From a checkpoint of a small mixture-of-experts model trained on Wikipedia.
Experts: 40 experts in each of 5 layers, 128 SwiGLU neurons an expert, a softmax router.
Training: a variant of SOAP for the experts, 500M tokens, 3812 steps.
Below are experts of layer 7 (counted from 0) of a mixture-of-experts language model. Rows are named router (the router's row for the expert), gate (a neuron's input weights, with its number), up (a neuron's input weights, with its number) and show model dimensions 0-127. Each number is 50 + 15 x the weight over its row's rms, rounded and kept within 0 to 99.
After each expert's rows: a language model's description of what the expert responds to. This comes from a sample of Wikipedia text that the model never trained on.

# expert 37
router:56 66 43 62 69 84 73 52 36 51 66 40 62 48 34 57 57 68 44 61 30 52 18 50 64 71 50 30 25 52 27 50 36 52 24 50 60 38 45 51 73 58 37 45 59 03 48 62 46 55 66 29 43 41 66 77 51 49 34 25 67 72 55 68 40 52 48 62 58 51 56 31 56 77 75 59 54 59 68 47 49 44 43 42 62 41 29 32 65 56 55 37 34 31 00 47 63 56 70 48 64 67 64 40 57 66 34 36 48 57 37 39 50 57 25 67 47 45 45 33 37 57 40 28 54 47 40 73
gate0:64 47 29 58 45 57 71 54 40 79 57 50 38 43 74 69 49 65 56 53 49 25 56 34 57 76 27 87 34 54 26 29 32 52 36 69 57 62 39 19 70 48 57 28 79 45 22 47 52 61 44 45 44 28 36 51 46 52 49 44 68 77 78 84 34 44 37 55 52 45 53 36 52 59 64 50 71 51 38 15 47 27 77 55 28 76 64 39 59 83 67 52 57 67 52 27 52 40 28 49 43 43 49 59 43 68 40 31 43 55 37 42 54 53 63 43 75 63 63 45 51 48 43 51 65 51 59 64
up0:37 62 29 47 78 32 48 49 55 36 45 52 47 63 37 60 46 50 59 54 50 49 51 34 32 57 41 82 63 85 53 33 30 42 36 24 65 63 70 54 56 56 99 45 16 65 55 59 52 44 82 49 18 51 70 74 66 43 64 71 55 51 60 39 48 48 52 54 72 49 36 56 64 32 56 54 15 53 56 29 68 62 36 62 35 37 59 63 59 45 45 48 62 68 51 49 48 71 53 66 47 65 56 42 31 38 61 41 49 54 54 54 51 43 33 66 42 25 55 36 22 21 40 54 35 08 50 42
gate1:30 60 62 73 37 91 45 37 36 45 76 44 46 40 40 79 67 42 35 57 42 53 57 73 54 91 52 31 48 49 53 48 54 18 43 76 80 47 52 49 65 63 34 43 51 47 45 57 59 33 56 29 27 58 76 56 59 39 36 52 41 60 59 53 56 35 32 62 63 40 64 51 21 66 62 27 43 69 45 46 46 50 45 48 38 68 44 63 46 74 61 51 37 74 32 41 51 69 60 47 71 52 51 21 26 59 66 28 40 80 65 25 52 34 49 69 63 37 27 41 49 43 42 18 65 41 51 53
up1:59 40 60 49 63 28 18 25 25 56 52 41 57 46 54 52 64 39 53 52 76 49 30 61 49 10 36 56 55 46 49 69 74 37 55 64 45 55 74 71 46 54 64 48 47 52 28 64 45 55 67 84 51 65 06 66 74 34 62 46 45 24 28 54 62 41 56 57 84 91 56 48 55 48 58 39 70 43 72 57 48 56 53 30 49 54 60 66 59 30 60 33 48 57 63 36 40 38 55 52 30 38 35 63 42 25 22 69 30 51 41 73 36 42 30 59 63 60 38 50 32 58 38 50 49 67 61 53
gate2:54 73 51 38 71 63 53 61 49 61 64 50 56 37 27 55 54 41 64 58 54 23 61 57 68 47 34 71 37 51 40 59 34 75 21 64 40 34 33 32 60 45 08 55 34 31 24 72 70 71 57 43 68 57 32 42 52 43 72 40 31 25 36 79 28 44 51 60 27 68 44 42 65 60 58 44 60 41 62 74 41 51 48 64 40 62 53 62 55 63 64 39 49 62 40 67 49 64 76 52 45 60 38 68 46 56 26 60 70 60 30 75 42 36 19 46 75 64 57 26 51 49 43 37 61 43 62 82
up2:30 33 52 62 59 72 36 65 61 57 16 63 30 68 28 32 15 62 60 48 54 69 38 64 52 69 55 37 61 43 50 46 48 75 42 13 43 58 59 64 45 52 57 51 28 46 43 61 45 47 40 52 40 44 47 57 73 35 60 48 51 66 45 66 71 20 50 31 80 40 27 75 65 61 53 31 33 50 40 32 57 49 63 59 55 67 62 54 50 29 51 73 56 55 53 57 43 65 28 60 38 31 36 39 38 17 36 31 51 72 51 42 91 29 42 44 38 42 27 48 78 23 54 48 64 50 34 54
gate3:59 72 52 37 45 60 74 55 39 51 42 51 34 62 66 27 99 60 78 61 40 39 78 76 74 74 41 54 53 53 59 58 65 44 36 53 53 51 48 57 56 59 73 47 73 35 45 70 58 62 46 40 20 42 55 61 42 70 34 42 40 87 45 52 29 63 46 58 29 39 79 56 56 73 37 64 38 35 43 49 37 49 39 46 46 43 46 48 39 43 52 45 25 62 39 49 57 88 30 67 50 61 51 28 45 69 38 37 63 68 48 65 72 49 15 62 59 24 42 70 39 63 32 46 42 39 51 50
up3:59 52 38 54 61 46 38 46 85 35 66 33 45 40 43 58 37 41 28 44 35 56 81 39 66 37 48 51 49 66 25 59 32 45 68 74 55 64 51 25 26 33 25 59 46 43 52 54 57 84 53 72 59 43 49 24 52 35 61 38 46 69 37 21 33 32 36 49 45 49 38 73 53 17 51 76 44 35 71 51 76 64 62 39 38 53 73 62 46 18 44 43 42 77 57 43 43 53 57 44 53 50 29 31 67 53 52 29 26 48 58 79 52 46 29 49 40 41 63 39 62 86 47 65 60 36 62 36
Description: Word-initial prefixes, open parentheses. Opening parentheses and word-initial prefix pieces like con, ex, co, un, inter, as in re-examined, co-owners, dioxide.

# expert 24
router:51 64 27 51 41 48 52 42 59 44 54 36 40 47 55 59 76 36 64 63 31 44 40 26 31 52 31 28 38 44 30 41 42 55 58 45 79 18 56 45 56 66 27 40 54 25 60 63 49 58 60 43 37 29 41 54 43 59 12 31 78 48 45 59 29 62 49 61 45 52 42 43 66 68 59 76 51 61 51 36 34 44 47 76 49 33 42 45 59 32 62 44 44 56 38 70 67 48 72 57 47 73 55 47 67 40 49 51 53 57 47 18 76 32 66 67 31 63 49 32 33 62 00 51 85 29 74 59
gate0:39 48 60 68 56 62 45 41 38 49 73 63 45 55 60 39 52 46 47 33 42 52 21 63 26 63 30 24 24 55 37 29 70 38 37 64 50 51 46 29 32 74 54 49 39 15 53 63 45 42 45 59 44 49 71 45 39 30 44 29 76 53 24 39 35 44 49 35 57 51 66 71 49 32 58 78 75 62 42 59 75 34 68 43 20 53 38 67 72 46 62 43 74 28 33 73 81 38 43 54 54 74 51 67 48 67 29 61 48 76 67 52 43 47 67 64 57 30 47 52 51 44 36 56 87 39 52 68
up0:45 32 73 62 60 47 41 50 50 53 49 36 39 45 37 48 51 49 61 79 52 78 65 51 56 62 45 60 81 39 27 46 69 42 12 67 43 48 42 43 40 28 49 43 47 52 78 48 33 82 60 65 60 44 38 54 37 54 34 34 29 40 62 64 51 38 26 28 46 41 43 70 47 58 20 54 74 78 32 52 48 35 70 48 44 67 40 46 76 79 46 57 72 45 47 45 72 45 42 12 56 40 63 67 62 40 74 59 86 77 58 40 56 60 61 50 25 24 40 43 48 48 46 33 69 44 55 53
gate1:39 40 58 52 57 51 21 34 41 41 65 42 43 49 59 46 57 41 77 49 00 41 59 57 34 48 00 32 35 81 28 86 35 50 29 62 39 53 40 60 52 61 30 48 56 48 58 76 53 26 50 14 63 41 58 34 74 65 43 62 51 46 48 49 36 71 59 74 33 76 36 51 39 55 58 49 53 41 40 32 46 58 46 56 47 64 54 34 33 39 53 57 62 47 52 73 71 42 81 43 60 43 35 56 74 43 47 42 49 48 65 44 61 41 64 33 83 38 74 49 56 43 43 42 55 44 42 36
up1:24 54 20 57 59 36 42 34 55 69 44 75 35 74 53 47 64 38 35 49 50 56 33 41 54 26 65 46 76 65 35 40 64 22 45 54 31 26 59 40 52 51 49 57 44 72 39 62 68 63 41 47 56 33 48 42 60 48 48 48 35 58 29 42 68 00 74 57 32 43 45 55 23 55 67 47 81 61 48 48 52 45 39 42 30 65 59 50 57 81 37 45 66 56 36 52 37 57 69 72 57 91 56 57 58 76 67 39 28 29 45 20 63 47 46 64 28 45 56 62 56 43 45 56 37 64 43 56
gate2:77 63 21 56 36 37 20 30 51 50 59 42 35 45 55 97 45 24 42 47 40 47 56 54 27 34 49 48 41 25 58 46 25 64 57 34 72 63 51 64 42 74 51 41 59 49 50 38 52 29 52 37 71 31 52 44 42 54 29 70 72 41 73 59 55 59 60 89 44 57 51 37 49 33 81 50 50 63 59 49 43 61 77 46 42 28 39 66 45 16 49 57 35 68 53 64 55 48 51 30 28 22 38 58 62 37 73 67 50 24 51 32 55 49 54 68 59 48 57 20 67 38 64 55 67 60 54 57
up2:40 80 58 61 40 81 57 93 49 67 30 59 59 50 97 46 51 59 66 55 45 11 38 48 68 85 77 64 40 47 37 31 62 53 57 53 31 65 54 23 57 59 51 65 59 46 39 56 42 56 56 25 47 56 61 60 72 56 67 41 18 64 51 53 47 54 40 59 69 51 38 54 43 59 51 59 54 89 55 57 35 52 54 40 40 51 39 72 43 52 36 52 55 28 61 57 52 59 37 58 58 49 51 66 37 44 51 33 50 39 49 52 46 47 58 30 61 71 58 69 27 29 63 58 42 20 85 27
gate3:58 77 59 42 38 50 74 47 34 86 62 28 64 62 30 52 65 36 35 49 41 46 72 45 21 65 45 64 72 58 50 71 80 57 69 57 59 38 50 51 28 48 37 54 50 49 61 57 43 65 48 75 21 28 64 62 60 45 31 30 50 53 74 64 27 64 62 43 46 81 41 46 64 55 50 42 54 63 60 71 50 43 47 36 41 58 74 39 41 54 43 52 62 58 51 49 57 82 39 48 45 57 53 78 68 39 65 46 68 83 52 31 64 51 84 59 46 45 35 38 68 64 20 72 73 33 72 48
up3:30 20 50 45 41 52 38 81 46 36 61 38 52 58 49 48 42 29 88 40 53 53 49 33 71 46 49 61 66 77 46 54 44 44 42 56 74 40 50 50 61 57 52 63 50 50 44 29 64 49 45 60 57 58 77 44 54 35 34 61 34 42 67 73 65 65 50 36 34 00 34 53 41 50 30 29 43 43 42 46 82 40 39 54 55 68 35 60 64 50 54 65 58 41 67 84 49 41 65 60 44 41 48 68 55 48 53 78 21 46 27 61 66 41 57 05 60 37 68 55 34 54 45 12 52 56 50 32
Description: Place names, networks. Geographic and proper-name starts such as New, US, South, London, and abbreviations like NY, NHK, NRG in media and chart lists.

# expert 0
router:42 54 23 33 35 55 58 60 41 52 61 40 44 40 09 32 61 46 50 66 16 62 42 47 38 42 56 47 67 40 36 50 66 56 60 56 77 38 59 69 34 55 40 39 40 54 45 51 62 49 65 33 49 61 36 38 48 49 45 35 60 47 47 43 33 56 49 64 53 45 30 25 62 47 52 50 58 35 72 34 30 32 42 48 59 33 25 36 87 35 81 54 40 48 29 82 60 25 43 52 55 67 72 47 63 53 57 37 64 59 19 21 75 44 54 44 46 57 49 35 13 75 26 68 60 15 60 46
gate0:42 41 26 58 33 40 63 64 41 50 47 26 56 31 44 39 42 56 44 51 49 17 57 71 34 59 52 28 68 76 34 36 54 52 68 38 47 55 64 31 49 42 47 76 42 36 32 57 30 57 86 53 48 70 61 48 36 51 43 39 55 62 31 31 52 40 66 67 65 59 35 36 61 16 61 82 44 53 90 31 52 41 37 53 29 25 45 51 47 43 39 55 33 54 21 55 36 63 25 65 35 77 44 28 59 71 49 61 46 68 52 45 51 40 53 69 61 42 64 30 40 41 60 73 51 14 31 39
up0:35 51 59 52 72 61 36 62 38 62 41 34 35 48 68 55 49 62 60 41 70 51 46 43 74 29 24 36 52 35 46 55 65 73 27 34 41 61 49 61 41 44 46 44 37 66 34 25 36 54 50 30 54 49 30 62 55 60 34 41 68 63 50 38 50 57 32 82 94 40 76 59 30 49 44 41 34 37 42 58 08 43 45 26 58 52 66 39 59 79 49 51 57 54 55 40 38 74 33 48 57 48 27 47 21 46 59 34 52 48 83 48 45 43 25 43 36 47 47 73 56 76 55 22 69 74 74 63
gate1:44 40 49 49 49 75 54 31 26 61 73 59 72 31 45 54 47 46 86 68 39 75 46 37 60 38 82 43 40 44 60 49 59 72 63 36 43 63 81 70 44 47 38 48 57 38 50 68 47 71 43 35 69 36 30 27 54 59 56 55 62 50 63 53 49 55 72 78 62 61 44 32 54 51 46 37 89 47 55 33 44 33 69 33 76 01 51 50 58 61 51 72 40 38 74 76 30 38 29 57 53 46 32 40 53 59 47 59 64 52 44 55 81 42 60 37 40 49 49 64 28 77 53 58 51 50 27 44
up1:30 31 47 54 64 66 58 67 89 68 45 64 63 47 54 78 51 54 44 53 83 75 51 36 61 53 44 59 64 47 40 63 72 69 44 45 66 38 58 82 72 41 66 13 60 36 35 31 64 46 44 49 43 57 35 52 58 56 34 30 46 46 41 12 24 43 66 63 61 82 40 50 71 66 65 62 57 50 66 50 68 52 60 36 64 40 50 59 64 38 41 53 48 50 31 54 60 52 45 42 30 46 53 43 59 63 63 85 39 75 40 73 78 65 40 41 44 62 79 55 27 55 63 42 44 48 67 24
gate2:45 24 43 74 43 48 52 64 67 47 68 66 43 37 69 56 49 50 38 72 48 02 67 70 62 36 36 44 46 60 47 22 33 49 60 72 64 63 58 64 33 71 72 33 44 31 66 39 56 22 57 45 42 58 39 57 17 56 25 40 66 31 42 58 29 54 65 80 40 58 69 63 76 36 65 66 75 54 60 48 37 44 59 60 38 43 34 59 48 77 71 61 62 17 60 46 62 52 37 59 42 51 45 64 56 50 64 27 61 47 54 46 60 61 70 75 48 38 53 53 50 74 30 44 58 30 32 68
up2:08 62 39 51 59 82 57 36 67 53 34 37 59 39 80 59 44 53 55 45 32 61 50 44 67 57 46 24 26 29 65 73 37 53 45 43 41 45 28 12 18 72 46 31 25 27 15 36 79 53 65 32 44 44 58 63 44 65 31 37 43 37 61 54 51 54 26 51 62 30 36 66 53 34 70 58 52 45 38 47 67 60 68 39 50 64 31 45 47 44 35 64 66 64 39 77 55 63 52 64 39 63 45 64 46 37 69 71 57 35 46 62 45 54 43 58 51 35 67 76 57 62 35 34 45 36 29 48
gate3:56 43 43 52 35 67 23 80 28 48 54 39 28 35 62 44 67 42 38 70 59 50 15 56 48 44 40 32 42 39 51 55 61 71 34 78 43 50 67 34 39 39 60 39 45 40 10 48 27 60 71 49 63 38 54 22 38 50 38 49 59 68 32 26 36 57 48 25 41 57 49 63 62 64 36 75 37 42 67 13 54 41 51 63 54 69 27 34 53 70 61 58 42 69 46 62 51 39 58 70 44 41 71 69 50 68 62 42 54 45 74 38 15 57 35 55 44 62 45 54 20 49 54 38 21 46 72 39
up3:47 53 47 34 70 69 22 56 64 58 23 68 61 41 36 44 36 68 51 52 59 69 54 51 69 43 61 41 71 46 44 35 56 58 25 51 47 53 14 46 50 45 53 58 60 43 68 56 36 47 69 26 63 53 53 44 43 49 29 33 17 32 71 65 55 43 69 35 46 61 77 72 69 61 54 76 42 56 49 56 62 41 47 32 54 24 66 83 68 60 45 64 79 22 59 72 65 45 37 47 54 71 48 71 63 32 55 50 23 28 35 52 62 50 57 36 57 55 80 20 38 41 69 72 29 51 43 45
Description: Table row labels. Numbers and label words in wiki table cells such as election results, athletics records, sports standings, e.g. metres, votes, electors.

# expert 1
router:71 83 26 44 68 51 52 46 47 57 32 46 55 62 51 42 51 74 61 45 26 43 39 54 62 63 43 44 60 18 42 67 59 27 48 60 36 18 66 57 54 77 37 50 62 17 21 47 70 43 66 30 30 30 39 44 63 41 40 50 65 66 68 53 58 33 64 74 45 56 38 33 50 80 59 58 39 60 59 37 51 44 48 78 73 28 58 46 53 37 40 57 67 52 47 57 55 47 65 64 53 53 70 17 69 24 68 32 56 64 17 44 68 42 29 72 54 74 49 46 57 54 51 69 79 49 59 54
gate0:79 54 30 42 52 69 43 42 42 37 35 36 69 65 56 39 43 36 57 27 17 36 61 65 84 51 67 68 64 38 48 29 47 40 63 68 39 47 56 66 62 59 25 53 45 63 35 59 45 47 63 40 49 48 31 54 56 37 39 44 69 61 54 59 54 42 51 62 39 45 27 21 57 82 38 80 34 51 64 61 23 25 61 56 59 26 50 42 38 23 28 54 68 44 47 56 47 38 46 65 60 54 47 38 69 61 42 27 42 45 18 22 33 56 27 55 20 45 69 63 69 19 36 47 71 57 55 44
up0:16 44 45 55 67 51 44 60 70 70 56 35 42 52 54 42 79 83 53 59 63 87 83 75 50 28 32 57 49 47 64 76 74 49 62 40 33 86 28 46 60 77 50 67 63 47 43 57 53 43 60 60 36 51 51 66 66 43 70 36 43 55 50 48 36 47 52 32 47 50 79 64 56 59 77 58 49 49 36 37 50 59 64 50 58 52 65 30 64 31 43 40 30 10 59 53 46 51 22 62 49 56 38 66 66 44 77 38 59 17 72 62 45 49 45 46 58 15 45 57 50 41 52 58 60 33 40 48
gate1:67 63 34 60 75 49 47 53 60 52 56 25 13 56 47 61 39 64 70 47 63 46 73 43 36 51 65 37 43 44 73 31 51 20 49 50 37 51 56 69 67 57 52 74 64 46 25 62 63 53 39 40 54 23 30 43 40 36 47 26 80 65 54 51 44 32 46 65 52 70 57 41 63 43 31 52 25 97 58 45 64 50 58 42 59 51 51 54 50 64 33 28 36 45 52 37 66 47 58 24 19 64 38 67 29 50 96 37 66 63 34 48 77 31 45 55 43 31 49 54 71 49 57 55 59 69 50 65
up1:80 59 54 51 31 44 20 72 53 58 72 29 38 48 49 44 30 31 51 72 61 59 39 48 68 41 42 58 62 60 44 59 42 58 39 58 41 58 25 36 43 31 66 49 70 52 18 31 22 37 55 38 62 67 53 29 66 55 73 32 76 57 63 84 30 88 34 43 66 33 51 60 73 59 57 49 25 42 54 51 57 71 33 49 53 57 51 40 31 60 79 28 40 60 43 48 46 68 28 35 53 41 20 37 46 53 13 54 62 50 63 53 42 51 51 36 53 49 59 60 57 70 47 79 49 48 53 78
gate2:66 85 43 48 70 52 72 30 46 64 40 47 67 51 53 44 29 47 22 58 26 63 52 74 57 38 55 37 73 59 60 64 61 38 54 54 42 45 29 70 67 61 51 34 73 61 39 42 58 43 55 61 69 35 44 42 66 43 46 56 39 55 52 66 62 36 19 63 67 43 52 37 32 63 77 44 61 54 33 37 18 57 40 78 31 58 54 38 88 42 24 52 28 67 63 33 57 64 59 70 47 49 43 31 67 47 40 62 57 55 09 34 62 57 34 60 50 25 68 41 55 65 48 43 68 78 57 30
up2:33 30 73 54 45 67 57 66 72 40 57 63 30 20 90 88 33 54 31 33 48 67 60 35 51 22 67 39 41 51 70 53 63 57 25 69 43 62 36 62 61 45 62 70 72 52 61 46 70 45 38 70 56 49 44 56 72 46 80 57 68 68 38 37 46 42 53 69 69 39 37 50 66 30 55 56 44 53 30 79 53 45 18 67 37 51 59 55 57 15 63 51 33 64 27 32 51 54 56 56 57 47 41 44 49 49 62 52 55 21 67 49 52 49 53 54 33 54 13 25 55 51 55 54 67 52 31 49
gate3:62 77 30 15 66 33 70 48 59 59 57 57 59 47 48 56 52 48 66 35 25 41 55 29 31 39 36 52 46 40 35 62 65 29 43 45 47 51 57 52 36 55 66 34 33 47 37 43 45 51 15 48 83 39 50 22 35 89 73 41 57 44 46 28 77 39 69 55 42 44 64 37 70 76 72 43 42 56 58 68 61 63 55 59 74 78 39 43 73 45 52 46 54 40 33 47 40 51 31 57 58 37 39 71 63 54 74 54 47 79 32 51 63 41 31 57 36 58 82 52 43 27 31 56 41 28 71 42
up3:44 71 48 52 38 56 66 54 31 45 55 36 46 44 48 69 38 48 60 69 35 47 44 86 38 64 46 37 59 45 60 39 55 33 52 41 37 40 45 70 55 48 26 32 29 37 37 72 34 66 41 29 65 61 42 57 39 37 48 51 51 49 51 42 53 52 39 74 47 54 62 71 31 99 39 39 50 67 44 50 30 69 68 58 59 55 84 52 49 56 65 60 61 73 38 74 88 79 59 24 59 63 42 48 44 58 61 57 43 59 41 46 32 57 47 45 27 52 38 52 77 80 64 38 63 87 40 48
Description: Word-initial fragments, open quotes. Opening quote marks and apostrophes, plus first pieces of split words like w, h, t, sh, and the suffix in nation-wide.

# expert 14
router:70 74 19 49 62 62 67 44 49 34 69 49 71 34 31 45 67 42 57 83 29 56 14 40 39 35 36 29 26 15 45 57 55 70 45 69 75 26 38 85 70 45 32 41 66 53 41 19 45 56 57 52 45 15 59 46 68 73 42 46 60 64 50 55 41 39 63 62 53 50 61 44 65 62 74 46 59 57 62 51 30 62 43 56 60 15 45 55 40 48 61 29 45 35 32 54 69 59 51 49 51 67 71 52 57 34 43 25 52 66 52 30 64 49 25 54 55 42 26 50 28 60 52 45 52 44 50 40
gate0:59 45 25 57 55 54 55 39 71 66 71 47 80 31 38 43 61 46 19 55 77 67 60 50 48 40 48 45 49 13 30 50 63 37 53 65 95 34 41 59 58 28 34 59 71 64 52 41 42 47 50 57 51 41 62 35 43 78 40 22 31 67 50 25 52 27 45 65 30 35 50 64 73 47 64 45 57 49 63 40 50 57 57 60 49 61 07 67 48 61 59 33 64 60 47 54 76 72 33 47 63 48 51 46 37 28 55 47 76 57 59 58 62 41 42 49 47 62 47 22 57 61 29 64 71 74 25 55
up0:22 48 47 13 32 28 34 57 53 61 58 47 39 50 55 39 47 67 70 59 41 60 54 48 37 38 69 48 68 18 39 23 25 41 39 44 56 37 62 35 37 52 71 57 82 44 50 43 39 63 69 64 57 32 56 28 55 46 33 53 64 15 64 20 45 58 52 55 63 70 56 41 25 22 59 54 69 67 59 46 49 59 37 45 49 34 45 30 34 54 57 63 29 59 36 60 60 66 37 41 41 31 37 78 53 26 88 68 45 51 48 31 59 67 54 40 70 32 50 63 58 48 34 54 44 51 41 89
gate1:54 43 39 46 56 46 41 37 61 41 57 37 48 54 53 65 84 66 55 64 41 73 35 46 25 44 41 66 52 81 44 39 64 48 25 57 86 50 34 75 59 13 56 37 44 69 32 53 47 57 20 73 51 18 45 35 18 62 68 52 34 40 50 62 55 64 55 41 61 59 52 43 62 39 59 29 58 46 35 49 58 53 53 56 40 62 41 51 56 38 40 39 64 11 45 38 57 80 51 53 39 59 73 66 39 30 55 58 60 53 20 46 68 42 20 58 38 53 52 20 63 60 56 30 50 09 53 47
up1:57 52 72 29 35 54 62 68 43 07 34 32 73 57 41 59 45 36 52 51 66 25 75 53 60 42 50 57 69 63 59 49 29 53 15 34 64 50 63 63 58 33 66 58 40 55 56 53 64 48 68 41 70 66 41 52 60 60 70 54 44 40 51 49 71 54 68 24 50 40 50 51 31 60 28 65 53 77 58 59 28 33 56 71 66 51 82 63 47 58 80 61 29 20 34 55 51 35 82 62 56 29 79 53 51 59 70 36 41 47 64 37 42 43 44 60 54 42 44 50 49 37 61 34 72 70 28 80
gate2:60 56 83 64 56 26 76 44 49 31 34 54 48 17 40 31 53 47 75 51 40 51 31 38 49 21 55 22 44 72 43 41 58 61 30 43 25 27 48 51 40 57 70 60 65 51 40 45 69 57 65 42 42 51 49 38 20 75 41 52 51 52 56 51 37 79 66 22 68 40 33 49 85 67 40 61 52 65 49 65 24 42 38 38 66 30 68 56 60 48 36 43 16 34 58 60 48 61 48 58 65 65 63 55 75 82 46 29 70 64 43 55 58 56 40 56 44 53 63 62 26 40 62 50 37 52 42 22
up2:48 60 42 37 71 43 48 62 58 53 45 52 60 38 64 46 44 45 72 20 51 61 68 55 46 23 23 42 50 72 40 50 72 47 59 73 47 55 31 59 37 62 56 63 52 57 38 49 67 68 78 52 59 38 38 33 41 56 52 49 33 20 47 64 67 48 65 51 10 08 50 71 58 72 74 51 74 46 49 34 65 25 53 56 59 60 54 22 37 67 49 39 36 62 53 58 41 46 42 36 66 23 34 33 48 43 75 47 55 22 52 48 46 16 49 70 55 46 42 61 76 49 60 55 79 84 50 32
gate3:60 76 59 61 53 66 86 76 57 38 71 87 47 41 55 30 48 28 54 43 35 70 40 28 71 58 58 59 29 39 42 38 54 74 50 79 80 44 57 68 45 53 34 55 59 70 41 54 47 63 30 63 53 61 57 43 63 67 54 68 36 60 54 67 60 40 40 78 35 54 62 20 46 58 65 55 25 56 70 67 75 46 49 72 54 00 33 57 48 28 58 53 47 58 51 56 48 60 52 52 40 47 52 74 81 51 65 57 60 66 63 35 61 51 50 51 72 62 27 31 43 42 52 69 52 58 45 37
up3:47 52 57 68 56 51 25 65 55 35 46 55 50 58 39 45 53 38 44 29 50 52 54 61 39 58 49 43 37 69 71 52 59 49 85 50 57 58 43 58 58 28 53 41 48 57 38 43 53 61 29 32 47 35 39 65 41 69 78 51 16 82 38 68 53 66 50 45 51 54 35 55 63 52 90 54 61 55 55 65 41 37 21 51 93 48 63 49 23 38 51 44 55 27 41 61 32 21 31 52 19 41 42 39 79 33 57 12 35 53 53 75 49 33 53 52 54 79 27 52 13 50 55 37 60 53 56 66
Description: Word-initial prefixes. Opening pieces of words after articles or prepositions, mostly Latin prefixes such as re, un, con, pro, dis, inter.

# expert 28
router:85 80 50 58 59 62 62 58 37 50 66 40 31 45 42 44 56 56 42 65 48 28 43 64 47 40 38 16 50 35 61 48 46 64 51 60 53 29 74 56 62 54 69 44 44 45 54 61 72 50 70 39 24 38 49 52 57 61 54 41 62 41 60 45 33 56 67 56 63 43 30 49 34 58 71 56 50 57 66 48 48 65 46 56 61 41 34 44 66 40 74 66 42 16 55 71 56 60 56 84 87 64 54 46 53 53 43 19 73 44 46 28 62 44 63 56 38 85 24 40 23 48 25 39 56 00 56 61
gate8:43 64 52 47 46 19 39 42 43 69 54 60 61 63 54 31 37 45 74 62 47 43 35 43 30 43 44 55 42 30 62 41 99 55 62 32 57 37 86 22 38 65 66 32 29 52 62 43 74 78 59 66 44 43 67 41 40 00 48 57 74 44 30 62 45 35 35 56 62 36 45 51 33 44 50 65 59 57 57 30 52 50 62 45 58 46 36 54 62 66 47 69 51 30 47 48 39 51 35 58 52 42 59 46 53 43 60 37 41 90 59 43 82 49 37 29 62 28 53 53 53 48 61 22 76 52 43 62
up8:37 32 47 72 32 52 47 31 47 49 56 43 52 59 52 56 42 57 51 39 41 59 44 40 20 38 26 45 27 36 31 30 53 36 59 76 49 48 29 57 42 36 64 38 31 57 74 17 32 53 64 54 37 73 26 33 63 27 53 22 46 51 35 48 66 66 50 70 54 42 44 41 42 51 61 55 37 77 57 53 74 22 69 49 70 56 18 50 42 39 47 33 24 29 26 33 39 28 30 15 58 52 34 68 59 52 55 44 84 53 52 60 71 56 16 69 51 42 66 34 55 42 60 50 63 39 50 45
gate9:48 27 39 23 70 61 55 46 32 49 36 42 62 45 51 39 58 51 47 64 43 35 76 67 42 58 54 52 61 48 36 39 39 52 61 54 43 39 72 69 35 53 61 60 57 65 49 49 40 75 49 11 43 59 61 41 46 27 67 53 52 33 31 54 61 39 57 53 57 55 61 50 25 55 58 40 63 09 60 54 42 64 37 39 65 47 57 55 47 54 61 74 72 45 80 70 51 61 61 60 82 64 32 42 48 33 50 57 67 67 35 36 98 47 45 39 47 71 36 65 47 78 77 53 59 38 99 33
up9:69 49 47 59 39 37 58 74 70 57 42 31 50 16 29 30 34 64 35 72 37 60 56 72 56 63 48 49 32 56 57 29 48 64 41 69 60 44 30 57 68 30 49 31 59 73 69 28 65 34 54 62 53 35 29 21 43 43 67 61 27 48 78 54 59 45 47 44 32 42 57 43 39 61 34 33 61 49 52 51 67 79 46 74 35 50 46 34 53 56 38 66 52 35 58 67 50 30 48 37 51 42 48 31 49 57 49 59 55 58 54 37 64 25 25 30 69 20 53 78 86 58 61 59 68 15 70 57
gate10:29 52 62 51 67 39 29 58 42 63 39 25 83 71 45 39 54 14 49 69 42 27 47 37 13 61 29 44 29 59 27 44 58 53 60 47 47 47 52 37 52 19 49 65 68 43 43 59 35 56 36 38 39 67 53 34 60 36 59 56 60 05 72 51 47 56 62 64 55 47 34 73 54 54 57 68 28 60 30 63 37 38 52 60 54 32 53 43 32 28 56 65 52 35 43 59 60 66 92 67 50 67 53 77 51 77 67 70 61 56 53 38 47 48 41 41 38 49 52 70 64 37 37 51 68 26 57 28
up10:66 54 55 64 30 25 56 43 42 29 66 19 81 61 48 52 35 62 64 35 70 52 44 29 90 49 27 70 58 46 68 60 81 44 60 46 44 56 42 62 64 41 53 25 34 46 59 48 20 49 73 39 39 64 57 28 51 49 50 45 78 58 54 56 54 42 53 47 58 45 47 47 75 65 59 29 48 63 68 55 42 40 70 39 54 30 51 64 40 57 41 19 60 67 40 83 60 58 47 47 62 37 30 49 42 36 81 46 64 54 37 58 42 72 54 74 41 32 58 89 47 52 43 13 63 54 52 36
gate11:62 49 61 37 65 43 75 63 56 36 45 41 63 28 59 43 22 58 43 49 38 36 50 36 49 47 54 31 40 47 83 68 49 57 50 57 56 30 89 61 37 72 67 59 31 36 74 44 66 82 31 52 48 48 55 65 47 32 46 64 52 65 67 66 54 67 60 55 33 26 51 85 56 30 66 53 59 22 48 59 39 37 41 61 48 39 53 51 71 26 47 45 58 26 81 73 35 64 39 71 62 60 71 53 70 33 67 40 67 18 57 60 61 57 47 31 80 68 49 50 78 49 53 58 44 59 66 55
up11:51 58 51 45 61 31 63 37 48 33 34 67 76 38 42 50 30 55 36 45 61 85 42 58 60 59 25 29 32 31 49 38 55 30 75 79 57 76 28 43 53 40 25 53 35 61 44 56 23 26 42 58 68 41 28 35 66 42 12 47 23 24 30 53 33 20 27 33 36 57 53 72 58 42 35 41 56 51 49 67 25 66 57 55 65 43 53 56 52 52 30 55 13 41 40 62 49 50 54 55 45 30 44 33 57 66 33 52 57 54 54 26 38 48 43 61 77 48 44 54 48 41 23 64 31 48 43 40
Description: Coordinates and taxonomy. Digits in geographic coordinates and numeric data, plus taxon names in taxobox lists, e.g. Chordata, Insecta, Eudicots.